From a checkpoint of a small mixture-of-experts model trained on Wikipedia: vocabulary 2048, a variant of Muon for the experts.
Below are experts of layer 3 (counted from 0) of a mixture-of-experts language model. Rows are named router (the router's row for the expert), down (a neuron's output weights, with its number) and show model dimensions 0-127. Each number is 500 + 50 x the weight over its row's rms, rounded and kept within 0 to 999. Numbers have three digits each.
After each expert's rows: a language model's description of what the expert responds to. This comes from a sample of Wikipedia text that the model never trained on.

# expert 60
router:461481424456389471477441537500478453496487461506518531568616486500461471484561472492448500469506489493520424618464503517490569355428473558498512422506550432512587514499496519509476499430583510530546517510543485424539526521569537587467400441482478586492587536488499420514574492501523507530515441483564589504422464541532553586451488391548494443487586576557457570473490493539523591495542
down1:472470509443567492481528611525544517451519495488463561457544412557471509506475570657533534520554391510471424445473525438392459495478483482454505553510476379434503513471470444432533532448339529500516521483535529472519549461559550526443476440518509523475443531496453485481513539480465463523491468454569546489491496464469591523600454501420528614525505548448592593458551594513507479467507
down2:528516519582533551519533563507495469527558548488558470491478451534460531370520529462508587460512426481548459509394461618433544552540572550437543580552544516453588497551481536513496449498392529544530469544519532528549564442466625470445579394543470447520512604458555536540425488487475491432557502479503503607520585476442558535484531453433515518525559533439576505544542513480470474466485
down3:483509475406544477534480434507551458583489615539485486533463492464544543540592503587530537458578605476492536533510550478541455435436563522450574478461530491516509469502391465542475496430453538509456462450601498500552440531512505548549504438543540450495577455571538459507458440436485446582523435555355509444498553541433464397481361496490457575489498538426495517465494491511516560516443
down4:563483453511499469503510458467481406415484484488429532497515573520560525501553518475457411487456496570409515409502483428467478532647473432444509430560544476514525591431508479524543465521603551494494484555362500555489445521477604544501443530497497455520502545549536488541519487575448418519590570494457413461484485402529480436545498504457459469541462422504611523522465462595463560518510
down5:548543537461499565467463519462487501490403440435567453500436521501359460476371521602516426552481447504490536476555505537521477529517467416516467486554424493524562485472460558505534484446524529507533464527422377495575437505458496475471560436499553550498547573500545471545556595525446530536519538429441465456503546423516587512407428454536531486538559529500415478394562483446567455456441
down6:530510561493511464541514551423398531480479431458480543557493510473431495592484455532519570577514516540478536495530480523512505627563540527572615512548485476629461484533522439535489562487511457530505490496605460512459467464558648398538449577514481512380565538472469505450651514456483466495460525466537490514493528579457437559550550430500480447523478428468535473482513453563494456547488
down7:510524499591498554506512489574584505434526482486486652509478522505481472583531462499575548545517482532464506538435451484540433414454555491439568534435489488511544512558602402447411439430517402485494510468469418396611515452492516511481435538514424471527493463446555487472455459513447524558497477469525523451489436535456482527577554492467504426476446493607523444578446563428491579553561
down8:448456548471532519563477591468541493357461473489532611505487474447507549528475494579360460494471458459519445466570489495460474507525530520541554522488516433461486546475482442421452510542510445528511398454568435500462439429545543482500446461554509527557459461472518512602619409520545453575477512430440527567425408430421543441481560538546482520586525509514475514466556433519568499488550
down9:393602484488456462547461515520517531416573593429425495459491365538543474507489438530567664600434468484545412484447462498427463476562531520445498551410481524456550499486540533561545429494497471463503456540510530516579482563518531492449574479507513484482495469554452415516503515485513520531494453483420469511486502518481518622518475434449580502604462482487482422421536544529567444494493
down10:459433540509392508567442538483517479472451459478434537546393518468466508596501460589505473499453498468529551478578510498423489513448432435506529553574509496508542491470453559463505519502465460516560475476513489575470509444557566514483507439405551437487384440549537466525565595464462464498379564449478484510521539501453578434460512593580578532468501474558444560576548523441475352513501
down11:543440501485520561451439454451559513523523551578553454473461548542555487438509551598472506600458514524580563556551417524466506564457517462563547468537460435529536597529472607475480518514502507521566501532518601555443492449574477468534501444502463448470523581577514506483494408449558511518498516443453384549613552507562443502474524579519457508472453540613517500557546398483453466518590
down12:518485455550563618514484546513514487504534522506475374565436446566422593511496502502505509547474491443587494533587493495593484494586461519443451514556517491528429471496480467379474523480498584527548523434495501549531559536496590552540533378579557523530529573507479519514494494532487523476515468566540461479518418472609429427495470414490476557473425487412600568536530536571469575552504
down13:547509524432526462556438535642616548506524535553490467503496491455536530543558448452503514454474557527547420463526487482481405540578479577523509522445543496428409422507546494487447470593547522459479509409566553438480514603520458492509510502550578503500570547523510483572477508464545472546413499446474515417589489470493427580434503463523573482548512535528471454325578476486531503484514
down14:599522516500538529482580372486452493504460528560577542559444548497477520537577576507518535534519373577469460573403481578543545467459486550483540525455511526609542405554496456420533470618547471569483526488505570425536501532534509478428456438502532483527560478578477532524505485491543540542488517514446498588589487561519578561495521513550435512545501456406548446421448535558475479490439
down15:502495417465511543491459494524511503513478472592542463468458485608541528524430506570505436464511483464479430552480457476520560535514483510518501473466494437509413496552398503456487500536574458540474526551546434428564617636504545563536565570550486434501492520606549429516500493440493582487581495504554517489500567544524574477469515570485419522622550484475552421440430493469441604580433
down16:548581518476483482505485461462477382422520508485583503540438489604541601456455430416508490369470521577529496456446497519517508548649513474455545446491498567599504424506471479461533478548527509464563527579533453528525488460564470559534515460538454470485502508572468526431589485537527570511491542543485448471510583456530397509453452485523536475518482535474405516388444532506550466594570
Description: Standalone space tokens before a number in dates, scores, tables and addresses, such as "June 1973", "23', 43'".

# expert 23
router:506487524436506410414495567453452418508484506494579447516463435609461458428511461518481478477539480457492476584417483543493571460520525480503479511578579463593499443560392515482447519490503641552555536495532649463526518478612533532454413471495465534513599545521562473484559472471529590533553466480512551537432460585542522511425419485522437493499516518536450471486522461524493484459584
down0:549514520490489490402520482482417474533492383545542467436453440501490416576470507606484501485498445519494448463487508555475477513456530510567546500478554428522544509531591520401619488506469436456469415372400492523441497553461494535510481558480571455450449529450514440438516467563466526562476428534489458512499522553542586443467519524438456355580456575453519474490537488516534592495569
down1:453477502488507492535527526588375569458548510427503376530557445443461435494432524555460561470489431482539518540645548597485552475504450546544471469542428516450547419441437525477545506423519466501580482520450535490517428501553398538496502483488454527639571533501531488456536566365431550495545491482496533490519529475438479588445539440519535528506443527449529468541460506508522527451556
down2:491568420551418509492555416449521550510575532563517520411482459493511450518550551535510533511448490462492479509419482489404453513521478373421513481480472475515491510491525475498469529504467466512363442514545578591547534472454570568521576527492437478538483569534507484546407470414476589492433504541482410420625418411512484458561487538475474461515605475522485506509492523471440498459379
down3:590518476493486494529501438581475468530542454377528500513407582484406528489549536472445455564539434458525467412497439481511498471442472524429516487441484498483493470489562523544489477476502530448553409508548484575425488491528520457412433438493502568456353566495567504394509455538529490530525513424625556594506404575498483565521499478484524501470544577537403436445452562502527500480450
down4:458432558539460569558515546505556576481487480436535621443534514485512541465528537657498509505491527550527556517463504536429514484569458458466501389489483447514497544532535557478498495551480543460535596484592509494533564573529510477600514517438504505534530453479516476470449486412461556429532515586431465461494541475466503502627385438500424541512400469482496571531516466549601588459558
down5:576557517532521485415537512525505482448396545434632582461428541446509453469470636492447389557520526509513460443488554567502511509610528499477432438469544498570541457589426490530470493462473515527467492414472500556457476507458498504522434551461525599516463422461552489470451518499461468564527485518592491450473435506532510477577524624526518494500498533426479490515392565579467532528566
down6:520527493518530511617499527461461430527481552542514491595468491584392477505494438434515422551564449447505566489414533451480499527589497428476529575479491544451453491519559470571543456497533563565494498460484476553511571488495531424465490530490476487551428483571508620446453479538415511493472419541545577442480464489351495482594543478512519459430492497618507616551521497452526473419508
down7:489483523551498504415480539569511483601507444447447528487442461482422401483480542455571511514462537537487462461474520514496512455572599560434466511458429427409434471513644507531451618487532521494453536501584522585446463457508510494468511586534435542435422563513630487509479511438556466511513416470561473419496483479518485554445554481499496569512459549487425527425527503425476397455484
down8:571542522541426427527585476437556440411500435483538494458474535631586536458498480474498536581447491472557482512459529519484446447572485515456480464546432450436493532502437433612591494417444529421497512444489473504538419450515363504465519581525501556518442416435533521458482526543477545535498478521563458493387440461436512513445439524474450456531481505553501551513507464384574517529514
down9:383461519443414458524568523528411544527432473495476563447571556516557529427572494447488484447502464489560466472464435579458483461501450533496446533493460503542599475516437461545454432424510481539510563652476423433523578500546492542541533456481512493577512496448403517578523514433458514480511549477497533440580594489455532500496491557541620559522531523518410479504408567552524491518569
down10:448434450556545564397593508481589434512540541439559519573568523469445541563496515540567486486521511457589432475508610429521575471491460513491509442529471531572549433536439503396525531577499501563557570518555522477517493432491532459463457398564497521435554457443500492473383481358564511579510531567477476542484477498543465468553510534565543520544501450499488442480460559501459517519405
down11:445480542410512478491383410478575463482453469557405591483528434459519579551525516580565552490459491514425511589490438510524548500491456557477506552475468414498575516529505564529590502394415474473494443570437531504431514442479534439574492523500438486487458529480532509476520477518443513452419365535578540513508479478548416559516458494506414461552543544562469522598514534507538481505599
down12:492563564497415536515384552567482530505539461488474524446606487471460499562513516550561547460481508580505441460476515477500461543696469414537474435515523506548522529555416539498539576568437596495601581612469492483469459505460450494548580450459515584456481431543507477522511476527486529462505540547421566420464529462547583503480484485499505491592512503476516447435503458507545441559461
down13:389563461549508491499554536518612558507565468435521475511602463438497530463443493504503474536603495515478447504488383452542383508433437543469515464602509532494552495522544426480451518413472487538455434471553498479462533544443432518520500609500455403559451538577406445528553508558479420600438577492491566437566483515467472462401535502487525509521480556511562534526522547475522453465480
down14:463577451426494523514538533483454495401506478485421441456520480502526479462594476493486544478441475461436515570515459513482497521626543457460412512456580524487548484473454502504548361538482460372505492472454575498468501416472565546554517595523514435523555545553469551518501563485437548456480434427411407500491560527471482469500570507496558576579427449552562535453501409537580453508441
down15:453453594550521486512481436508497504483391516497530576508410511528590512498478453502473506517489489538569500538508591523485480593476537570599489456421364516569549443500475513487566515522538494497506448452516464567456518446547594476476400452458482530501554464512510487452565460489506542502466350455435498429606554580524479451523587498489455523457491431516494558480609522534551553605455
Description: Second pieces of words begun by a capital letter, such as B-est in award names, Bund-est-ag and G-ree-k, plus first and high.

# expert 40
router:466496487478455511485531565484485486365525451478493500524585540577505507492536496629458400486510446459430501548546493526601518476434395509461593477480488512495523507571443526469429484487523536521559553518536520509512598401560482479425473499597409511409582470538492481486521544380461555529565367478493497485442519516474495533501498465541444448528531541607483492454511396552534517433539
down1:520447569534551527485540521497450504481604500502460493535427551410553526467575556432571507493490420596488490509441421422528433539413461507453469439453414499526493537409548481515537549587526541551498352573561557421445542487518516470555441498541543530513464454493508490489483487546496492461487561457555449460568565487529470502561398460569531452511496556520476542487566398457617504540437
down2:514451477440541378450526460517544507471500440515567445539440546495530418512525514622472399423404463513546521538433443502470580498444497506505478587408497417498476490445500485431571567562446554496564487542520470466504529488530498530516475434459502490453487528489515488493529506505526557541500516575444634497434556623533498496515523447542531498434423593415366515511487587512571548493490
down3:528434453381481548555444498406520532540512468589441435508566489474453520459460484441555549471450492587492583483463521505486530477531485618480538456521518540630455422476463495527526513459461573509601545553437533493466536473488507515558441503575489516557487630503477542543545444547581435544545503481496470406476421437553500531464571436578466486447481547511526610430481427518441493540516
down4:447450531451506574457495527474469540481478507596517595491503528420538618515560577484520553582555520503496506446521508480536465515412573639515534443516443512582515493477498458467598538536576498476549502528605530482487507521546531458446486472556494477421546508557477460412596479479587472550470446435478515539550441533574549448511428552400501487528541439455541525536560393549512595514453
down5:451587508471564454571547476574424606441525555489513518524451462476559526565552501564490537564432484438458545497602540478550470489505454539523384491519521506479507504439486490509424458480483508450461409441489554446522440427511559481576462527415574416522535404494406513543485527506475442512482510534485468478465486556438481391488466472539563392512536521465483487536484476555347500573596
down6:533539472400549454466535582489501559479524492415466470485536553429525552485450522421515544511490529509465516450549568508490393480528502482501541574446526510530454508441525544591470504363569525442481494523475526520510430509419520517520450515513456511479601543449457467471446452565594535443444522532554525448516489543513586465436471630525482545445579458585405514484674565526489520480526
down7:511502462597544571476456540501494475451365523488554481443521401474429474489507561508525470547506535501564505536440549524523462565457514446475515398654477508487417501517483480475516547471537488518507476457510473459413345360422536504510495513473533471555542523486560420481558456501497553477477481376518480564482494473501592492448497469486479505444466486554570484585481370416487475487513
down8:471478507505519570550581555540501515514601485473540475522533459505495382454509562577388559558555507498463484473495555584475428471491479525562562614539503564500508513478560446506550499514397400450521511448424473511543516511541448425599513503493520462488479602412499450424525531539471553548589560479511387595564511451512497492573475508479425400490520485446529477454447504489430505420503
down9:582479462448542441418422550503523499505502605540451454522507515480475563480448613495468465432519461485507469494480531503482574507542542434493482448478527550496592452488526598471584541501515460429614483552588443582489502527559507531468427535448577479509438470500508527434476565475415576462538438498505582501425552566485505556474488482493583432548523578404492504549569598454485398437479
down10:512516513585543484492526576503474577497453464424654455590581522465501526452485473431459437517560492470459533525477514472579532547437498506517553471517406482494507471433496413473511493585542460566488516558525527422434490565555600514531456526511476450455541539441469445444522439418426482497575545455539480447495414453467499408563511621559470554525592398568542491533429476500516523503509
down11:494431496470559527382468501559444524503387468538501433549568527547527616464562574500531511510537472584493465468472435486568556402545636415451537539400541552486574503559525508490438511454422504481549433544376520504500504472472464544530551504549532481472502512518483540456434512567504516506543514473525566491429589498530364519508433510503477497513530480403522491450439515587545469544532
down12:526417443544536499434488496535527500496498544396542471448524473486486523476506513460629514515607406506582496527534518505527565500529598549452542481421449506470494445500413519512447599425503470533501451510365519504510433491462519427469426488517494508435438375524522491451409599509468466471549443530659525471522468477499423543466460526524567446522584518472542445480520502466579503538465
down13:444583526492543460455461488597532547429543534447487591555460438459632473444491466497560545499439447574576586485532510433480514487531526547491615550473487503546483460396513558408616517492467613471567443439524553415558526527444516510524510496469528559421441456535520521372529479562554476429508487429546553548544536517461538547498453469460512505496505487569455501538520534454427519471485
down14:403489433604554433491581528398491449453526473475511439601513518559457469608517485507464457474461581525567498461521467511553548471472512589577440423556540467483501543570513511611426485512437452508471524512449542478432519566430449492495520492580469606482530375570488527613557493430499549517550520476510541503514490510555511456574511434430456535479467482486546442468466403538477510469457
down15:450474541480498480465504462513504478532436464429496495462521604453476537456503540543513423423498426530504496448527419611520453419603556469495428566470472459491504519348414454527512542488542502555503523571505544485559437473577514434566461533484425584576540532500592516579572427573546503390541507503499529427524492491390435453483561527528595421447470453492520516537498536465516483497494
down16:472455471473539608544476570538485511553493393457474497498528448446545509538536496529466536515465457511477539560516534545473576542552518439505552635455494463535466425498505509466470468451488467462464553539526570501468495404480488461506447520505452442462413506519511402529553589506434450475546568450496504525546459461495528577562491472499524453645385548518592552517364538566560462479625
Description: Second or third pieces of Latin-derived words such as intellectual, success, col-, pr-, duct, usually after int, c, qu.

# expert 49
router:442504500500413499476421563436453450423464440471500487536519564512512493425506478557510465460531523483476437516515480569512469457472494591406531474485542379522529521497468551461495469451600520551487530500525526505620522371552589522409475412558458535366520491605495487506538508439469623563512377452519505490443574539513489540508520472527473432540527508526434491416447479522518544491554
down1:541410450535547429522514484490521582389514459456488484531504462471504418458548410534594492514481458462419516599511458507569476536571502578454473618475531456501398586493452539517535506500477501522536385462495472474576508516512460469498479447572546489518484510460573537579512581516604455449583545566510548522530465439537523481481566434466587438568426508461558521541474424504477500384520
down2:598570541409479494518535485486554413418622435454463467497530565533538538513437475536498542547486497444571489564539571495474503406447464555556474521395491466564484480499546390564399533565437526525502517457483515480465571565494564512487487519459590470507402539512539444534426418524500500524477507581552574431437517417439491396483503432562583524485531525517485467432524526460534446489497
down3:465448497503423543664498480516473540509501495455430510445498467610548417506517530494577549514525530515422524488459527610508519448438551507489469463451544473444403436592473551545478508463468558532488487469342491403562517515530542475576508489405525543491471571502520496480450467491434449544445492592397424508463543471483486524533528471549516545541509385527511414550470459435511470505558
down4:471519490509563537463450474539451625470509422546501648484497591529471519478502521459475500523520542443403478472485396476434477463395432489530551471452496603507510534580510463489470401548553499475479453519515470496596616505544525425503397462542475467530447524521561477574455593467435448590429535541488478497520589562528526468550492419447504525516474536459452507518552451523497490406462
down5:493536520380448458472509456595522537536499511456562449487421423560439492476531481546396399427497494436586536510490518405474420485456529570447390517469511437517578484486537458542458512496480567422402470432519503519543344554480517458595492413474540601437555502477560562472531490520495498515506522522522520547516490481563470501543497535500557506434538516463556492552519591506605518498478
down6:542471416530521507522468538496525452535492510517453506397554390495452474459576463558561564559515545481522472536424535569463476505596489548477558494497476548445467479536535476562436562492603502442518438484553514522498417439601516450444486526432385488577477545550541545477508488459563409413396494540420459404545515556443452552450503488501508477600501501496478516496563462398511408562478
down7:528465481553564530523517506478586490471516520465462461451542534461518518416506603462590541384531499586503542460504476563462453465622480434456527593399584510584498438446485515536512425523486522516546471539538525519489499531510492427470491472497543557508391489522514509433549434564437516461604386459481512376530533439549504528567539526572532533504411596498436502601527494528510493464507
down8:498579561444444503519516531487451487501523613553476588451438460531523619538537441477484508501483513452489499528605447522573433543448423497494488576492534506502627597451506456390482432480399511457503561531519459506607501532462469532580487425614559532470591514450537493603538441502513462530466499531538437455477473549495538493483393521564482525500437517544496475475495587521451544512562
down9:441489457618507532461461495453510511414437473498430516586477488400475459496538565528414444506507517558502560453494532544452342525566477543515472545549528456595487496428497402379628528481584440516535492453486543479528442498546510516446506596537556495556488494415480491477551511512532443464498542448402419577492451427498482501522550536501499486470462562525460438527529502399538506553513
down10:447457513488513473496528561513457553466463523452405427500531511468490397496512453517438469443469501481531526601576467389603452474497555404472423468493521432462563480561474543507506366397476445417492463539456511479395542402430524506471512464441455477500530592469441525518421525582533570486461464473509521546451513506536494547510492537502518547495518493554483450474472517507640477540629
down11:522577481477544474507457532553516452443422422576580533538428420425530456572451454422414492489529465485421461422515514494569531478457510501440407555495510595542525476552523554509537475434514495533514526494467493455474524602483468546509441546520434651562447385449511529479433542492484526409468609429509513572485493407486449548495532469566481491503438527478532468457489503527499477373494
down12:542538516497428430448559530561456549500436487439584555466477576421470487485501549464511405495619506577481526495588485509562473533500623556419467518461518625565469503394463439503503510480550453475511566515494484469541442616495435511536525476480540535541516514490495460429442479548574502594579541528514499463582496475522433436517513472482428419482532455566452476492534491525453498594390
down13:538546538486491488612494535528526498525484563526518470464391558464489487546406523545468510486389430527512409501512443483511554419586551525467492551448534587417398585495503525501517483495456477526509506464473406538397599470463417526520490535423514548484495472509440515517507469479442451439558436534532545512443463461425488493431512489450499535317463555452497391514456451502533429527494
down14:450437443484582551420520473477543442413476437449477403576520539582535520532486506437542532568430531498516522387529393473478534538457475512426474425621491493406523592569503493527543507446552498478519505491544514554425619449461508533501480490518496594477493501485514528547478535498538546496464563420480568528490444582540522602528460517464479522564526546411551575551518455513482426477598
down15:460446555474486503555455551465571493461366536536564445470460534524514490506486493475460466504462473548554460434479495533580475478481484513442485521439567464559491483492585550495469539583550471523485421449627563452546435564541540475488476469547568497567560429552481518478555480522471562471521532424427428445477496572494484480585536532539445516453435390494507552619360418482461429560459
down16:378505553545506559515502500507445560419550433456576476511445466526435491468497438468453560557545479537536494550510506622455525564459475554521493494458552516553529587491547470511548567531571448527484583512535595457560462612568528558499513511495447583436582422534503492506464553396530540466490532392424437485532493403466453440540567465546515476582452444420448442514479483455488552490504
Description: Plural and noun endings such as -s, -es, -os, -ers, -ents, as in reports, Communes, Studios, ministers, Podemos.

# expert 22
router:515449473438480438460497542440358462457538504572583456512503543600473594428544463541469455494536496448392464539511427527517496496434494520516485440519564501554529489484442579465480547488473646634549557499525568514531570442504585480506424454501444481502529494495563485501580516490497551487470472447561535522481548560508528591493472440578436473538471612492503505400454508536509502473590
down0:530454422410472546602525547538484460497542356501470541541429523509484513524568576478549507466475525538451420441475461571416437456528504535527463501447410504467550523579506533502406463443487420456556435442530564480543487590593457601521484547497470546570470459522584444469510540389580440460525471433539512456415504477517412491460530548537470457452487456555521491534483538478557555450490
down1:550476464567406504510444512511509613448483513548459484410520518478451489484524552469537489416476520590383533409522486517494562453494545401578425534429550480454429522434559411475501476486534594481490522559518424526517475550493505575538523579451458488461496523554448552589517498468414433493530445513463501506494591521506454563424414483568482560512429470496389498420562591490523518532476
down2:536521516460493467498532473494437543536544435491471485617494395457528441448520458383488565598573516484513500467534500588549536421534550597405572558453552413509570531543499591516453560431512499523584480423487554492618418504511422540447494575466510466550514413526512474487532453522498485419479501519527484578416396513494431545440506520534491523526517560496522507589514562532488455471535
down3:518516469482407480483395515497454461563368510487555517491454517570601514451515520511496550487522504488474587496459489543622448472500498598545507590546631562493451549532474611490380534476517519510511557515448474547435502514591505599522449491520514575503541441477537520484515503422464454471467464455464611556413515463495424497498503521539525404530526417524495456566425468549552505470483
down4:451550495554478491505575484440501500537460500579532497567503549475507541538545525505430491443570540452494586525563510459534533465507576550453522581496438492537520527485563432488579562488538417536508538418491425430457479483455443454540447504581497506496483436380546427511633463492587446497552526509453472543472402526563527462532531468481508457529555457554577561449523404451419386513392
down5:481506529505517504620541471550477557544479451501599453508437509441441528498517526394412463468595429507578468489478497627552575506511486538478492498457538548454537490383417531540468520519463491543584586499511466443568460612553456533514462531579440494499545535546538558513501592372447505451574545516484492516600508473541476498518515485506510509498502477539512581559457407507440584426518
down6:563526466509451459501431532465578422472458439463531438486529556540589522498458453538552488426428468539516414469455537466503534476622465470536535472462455530489518520530525520515483525483582426561555487602558549568437533469431550471470519428570492556502517449472440465526597475468469504526577473538457489500444457550553533529521559503477491404528415505464386606540557437565533506655501
down7:521490513560512538453433590525454449570442515544479548465451399557547534471492547541658427532512475481417453439445432556553518429501477545492453397457484525460447462462573523540577499517499470519425494387578494485422506511561520425437528524455434458601520527479437472500505541446470508597471428573432454448497518462398503564556478502541457494534527482442499541470551516537481520584486
down8:576556581390574518535552531551578499512457574485469490435459593571557551489409561449514462387471450491482534553523475512583426500432454449407411474421456481582572504441555501448462483476476455540526463510462447481501526424544505466537479476479547497566501529523592532515549509471573480489492455457513521508535548542501543495453528509488404513395526575417436540485530504476605595449536
down9:521530457453472486556492483530451512579522556554548489537402564491481463412603414432465482531533594514470579426441558493640546470487530437464445655460400576571421474464514424418444529482522451482479483512486516544496517497533486503539520537469445486538552520485478511536500526441519442525416545522512489519542432479464496512443525622436516535454493503508480487528411516547487536626558
down10:537463429542552627461502508541456519514562488452536526440580511565478550496486519512529452502564520508487467463411603466448488513554557482464540477530458581360529540459503453524429654438492520490481470555509554518440491507462545519462534621559451466509463585492640436459479457511495532538514435404444428414520566446504520525485604503459512468546529513489558448524546476446472491475513
down11:490526465478497569579452482517458495570557463514397498454494462458476500493645499475514542527485511500535462524481572520461467533586512488482564594503572499418541434448541512548428470555561566484491409507499452580417472513535438540532533619483470478531498553449476472542573459568541356504417480492513510473447438468481460584454545379454505548574593436515500567507519516514443498424494
down12:512445513501504500419513515383500490477561404479485465583578494492510507521425510429520615549492442497531496560465526518468521429485427505570608457511474481566464470610547519647483556534445527480510476564421589519506581466406455433491453438517543520481507447496506462521527513547426605375465536462499501457422513457517455496565449443528483482492576438486531531509548431498536424457507
down13:538561492499471503469556506523608425411461550521580507487515558562501515471434528464454438468422450534546504515506563478464590460426376524441411435535520485501531512584546534495510560499554556560467550446508474473468508512475451530526555540552501530570530485513551531502501526465509490571452482438459450456406637529517559469533430414445566376530417527528421481410547500494500553576562
down14:443494491407467490503417535531458434517444486398498444437543540580483480471481507505507473513548585541526478505469466505517493555489492483542536435480463570527494473487485446484562447483539545576486548609430538555400523510526546510498532500523477535424476573445529444514571459493584613636616471457469458476409474506505476460517415481442558478584436611540415524441468448446576460545541
down15:558419543543481534478549536521509486451479480611491451521567512432442417496506503435448556529493415557443487403445543530455532520442549501593570544540515540435517523510510497546432547540425453492568468468511527502561559547516530508499467485594560442448448446505452449463502530507500503443463468502579559663474457507533533433530568380517434445522543441581558480569472505405421542480532
Description: First, second, three, years, plus word pieces th, if, ight inside words like qualified, nullifying, eight, healthy, Although.

# expert 47
router:510484464477522556478495530452477405402511513502603549470591500537505491499545462575481526508510493480429426514497486522500538485464452544546551489576545476590553446587460515424492479520465573504585583605504589526508554472637516556465492509504445585438592575494610457468477476449459570565600435439531472541395460491527518520441451446534468532500476549549489540451492467593508514458524
down1:454456463473440513518520505520500523563465464558399475582524437442483598465564583482497441522532392485517470511467465453555501437508480534389446561406452521524547565503518581571501458461483509523536451489479430484466471445477549537459387495442525530490423495479459561553597557508489476514483432551631616457468431485458537575510475466487555395442517548467538531467457553555515418529544
down2:509429503494517428451550452509490445449439529513593497553510648564484524441474449427613492541575470464477399544461564604556546528401458487456515493528509482462565410506492582534494515520489551461539491507461543538527464509524536501527384441414407554492432501488564519493454443535484599435433438450524565557509476502471445451503530500541518562487648493504488479540469501544507434475488
down3:397441461494477468529430597522574478566494451609530475446544484554446521504517481519481538452507440389432421546437462492536584498447404458477536533473418434550520546489517537487462440489499363564450523507471541409490579505507486491547536526505532413541486489530495529498436489431563461467545486535512504475541439475429536572562451521551425463474436474495507544561432572639523541447545
down4:472431420455495453493441565491463581480515565507473446476578511444552539497443536522443536501628399510513470529471406593408642462534397491452542420508546564505553512438506522552513614560539531444544591482550503502615497453537547549446516531522515478580493423491457523587514495517501510504521511539531485464417540504530542571451536492533533482559572506424484518469522504536556430533537
down5:574501469541478478456579550490492474493505412455606540476432456528557565485533513405498571424450488497449550482423397544512464572520507564534504609426507447546501470442593464504538519508544490473498521538587503552554510442548533522493613453606535430487590565535470509561540564512526422404508608460481452570520503528411572457471492426486500546592486426478525496497508490501534488458493
down6:487456502437493428467453486600424540641431546480528506458449537506508583468491403434522524457563491516444480507433435515537563423463446581487498435404466625527544444517492476457480447450507483443497506468601518522532436563508422488485508424488466449518444505428556512395551523548473464479541558483539531528430458522519518458488492614530558575503468555490544536445395517569444473452499
down7:463480518494425521414518590537499407442492504483487534523550491453442456512574499477540437485535564493539471525414485550568500502480489545427516398499442436504553615442497475476531485515480368503589498555431536543464524537565543523538463399477549543495406490485531477568464449530446577649514513409520603510460510533522411515459542435589511508462527562607496472510570480519504491499514
down8:615510526515448488509497483492579484503497464480520426538524455464525441300577560521541503592539485540479511564421601491504442451536441548515510531505522500488590551541468478558483569480480517543555470445597499558510467530564424490445406377503535477533524543390491429467511415422497506482457475466497562538519529595510538533418474560508522496503522424503561479589520473502476542553512
down9:504563523571537580463536556495469497524505487511446468522543492527605381510460561471450480449544501476435475464523507528540472516526565510497461454529526375520517486571405496508569403564394477624566578518486448454451477518478403525595442556490469538533474446511522449507482501477507537602555478458429481447508484516556533484547416556530526548485505498437562640574525395502520464525544
down10:498498533491502503543520534539539496493461451434518466446435446556499481422472498497602505538620442528501458517478561541471470536614552588436522483447545571434524504439486576518506518390468434507561475423526512430507493576561460455421488574470591493510427499458520479432383577546396467399488479495498453496465473438480427528560491547500436429519482581434571509514569453535504432537462
down11:457485437589467419493425529460411552496493497504465458481493469512437481598394540512556551428473503510361496526488429528538580546537478467521535455531446556489585546437540479479549576542458487487518474563456476432624557507604523541462397520603460551454575504539456516458497451475404498402522550513465507551518462565511528532562437506472537527552481509550569567467493404513470505523525
down12:528515488506519548606528449352491415501581459572420507501482443472493459550475402505588546530501569514481563597493499542474480422546508530564570454569501426582486534521535399473604501464484478494567502468492438473540483523539443496495495536599504435504503477588467537489519528495509522575500484647524443503550561454472499393468513491476562502482494406504484449546505438496401464466439
down13:462418477559399573571532478457459569530533529434612545510548562499590416531598510499547341444555540575464580414537500511435524470477617446485545454542441502464458554422481537471445462511469567482516518491457516485525472424491412498539446517573467529526537449440504529483517554503507438500484527550373424497432512482568521460516446503454463512518488467502493518578447518491500504434448
down14:505530443438474447485480455485515528486503520425458465507567437546509565415495479555507530466514513485518443560475424531439534454495373488420427486351434511522549430473554439477464460562466472407492553493489511492617544530462422484440577549510491574523532504544479469484569505519477591496567540509515588453486469605474520559512469473503588514442406599432486447496443560463602473464522
down15:598434511467546505522465485452499552502523495513507592434543490445450493478512522509528491493575475480504436447495609551502479503539461486563585471459415494459452467480536503468614478463507493484543512621438534573460540487498503414586514557499588549430397447432397491408468556468407454460475479479569562485489442534449510586441496504619507461501506482518382531490514493530522522508374
down16:568468471532587523485504508577507489614524579504461503555510483534536495408436493523504520581498484510525493534459515424524483458346458535473424444448491480436497415538522537529543461531447447436445551492401430535483575445494425465488556517466440525449513458538531547461505418548560494563412634489500436591517554488378563483460490594420513499443580477513483549530506472489500484554511
Description: Word pieces like el, ro and le inside names and words, especially Whe-el, Isra-el and Micha-el, often after H, L or Br.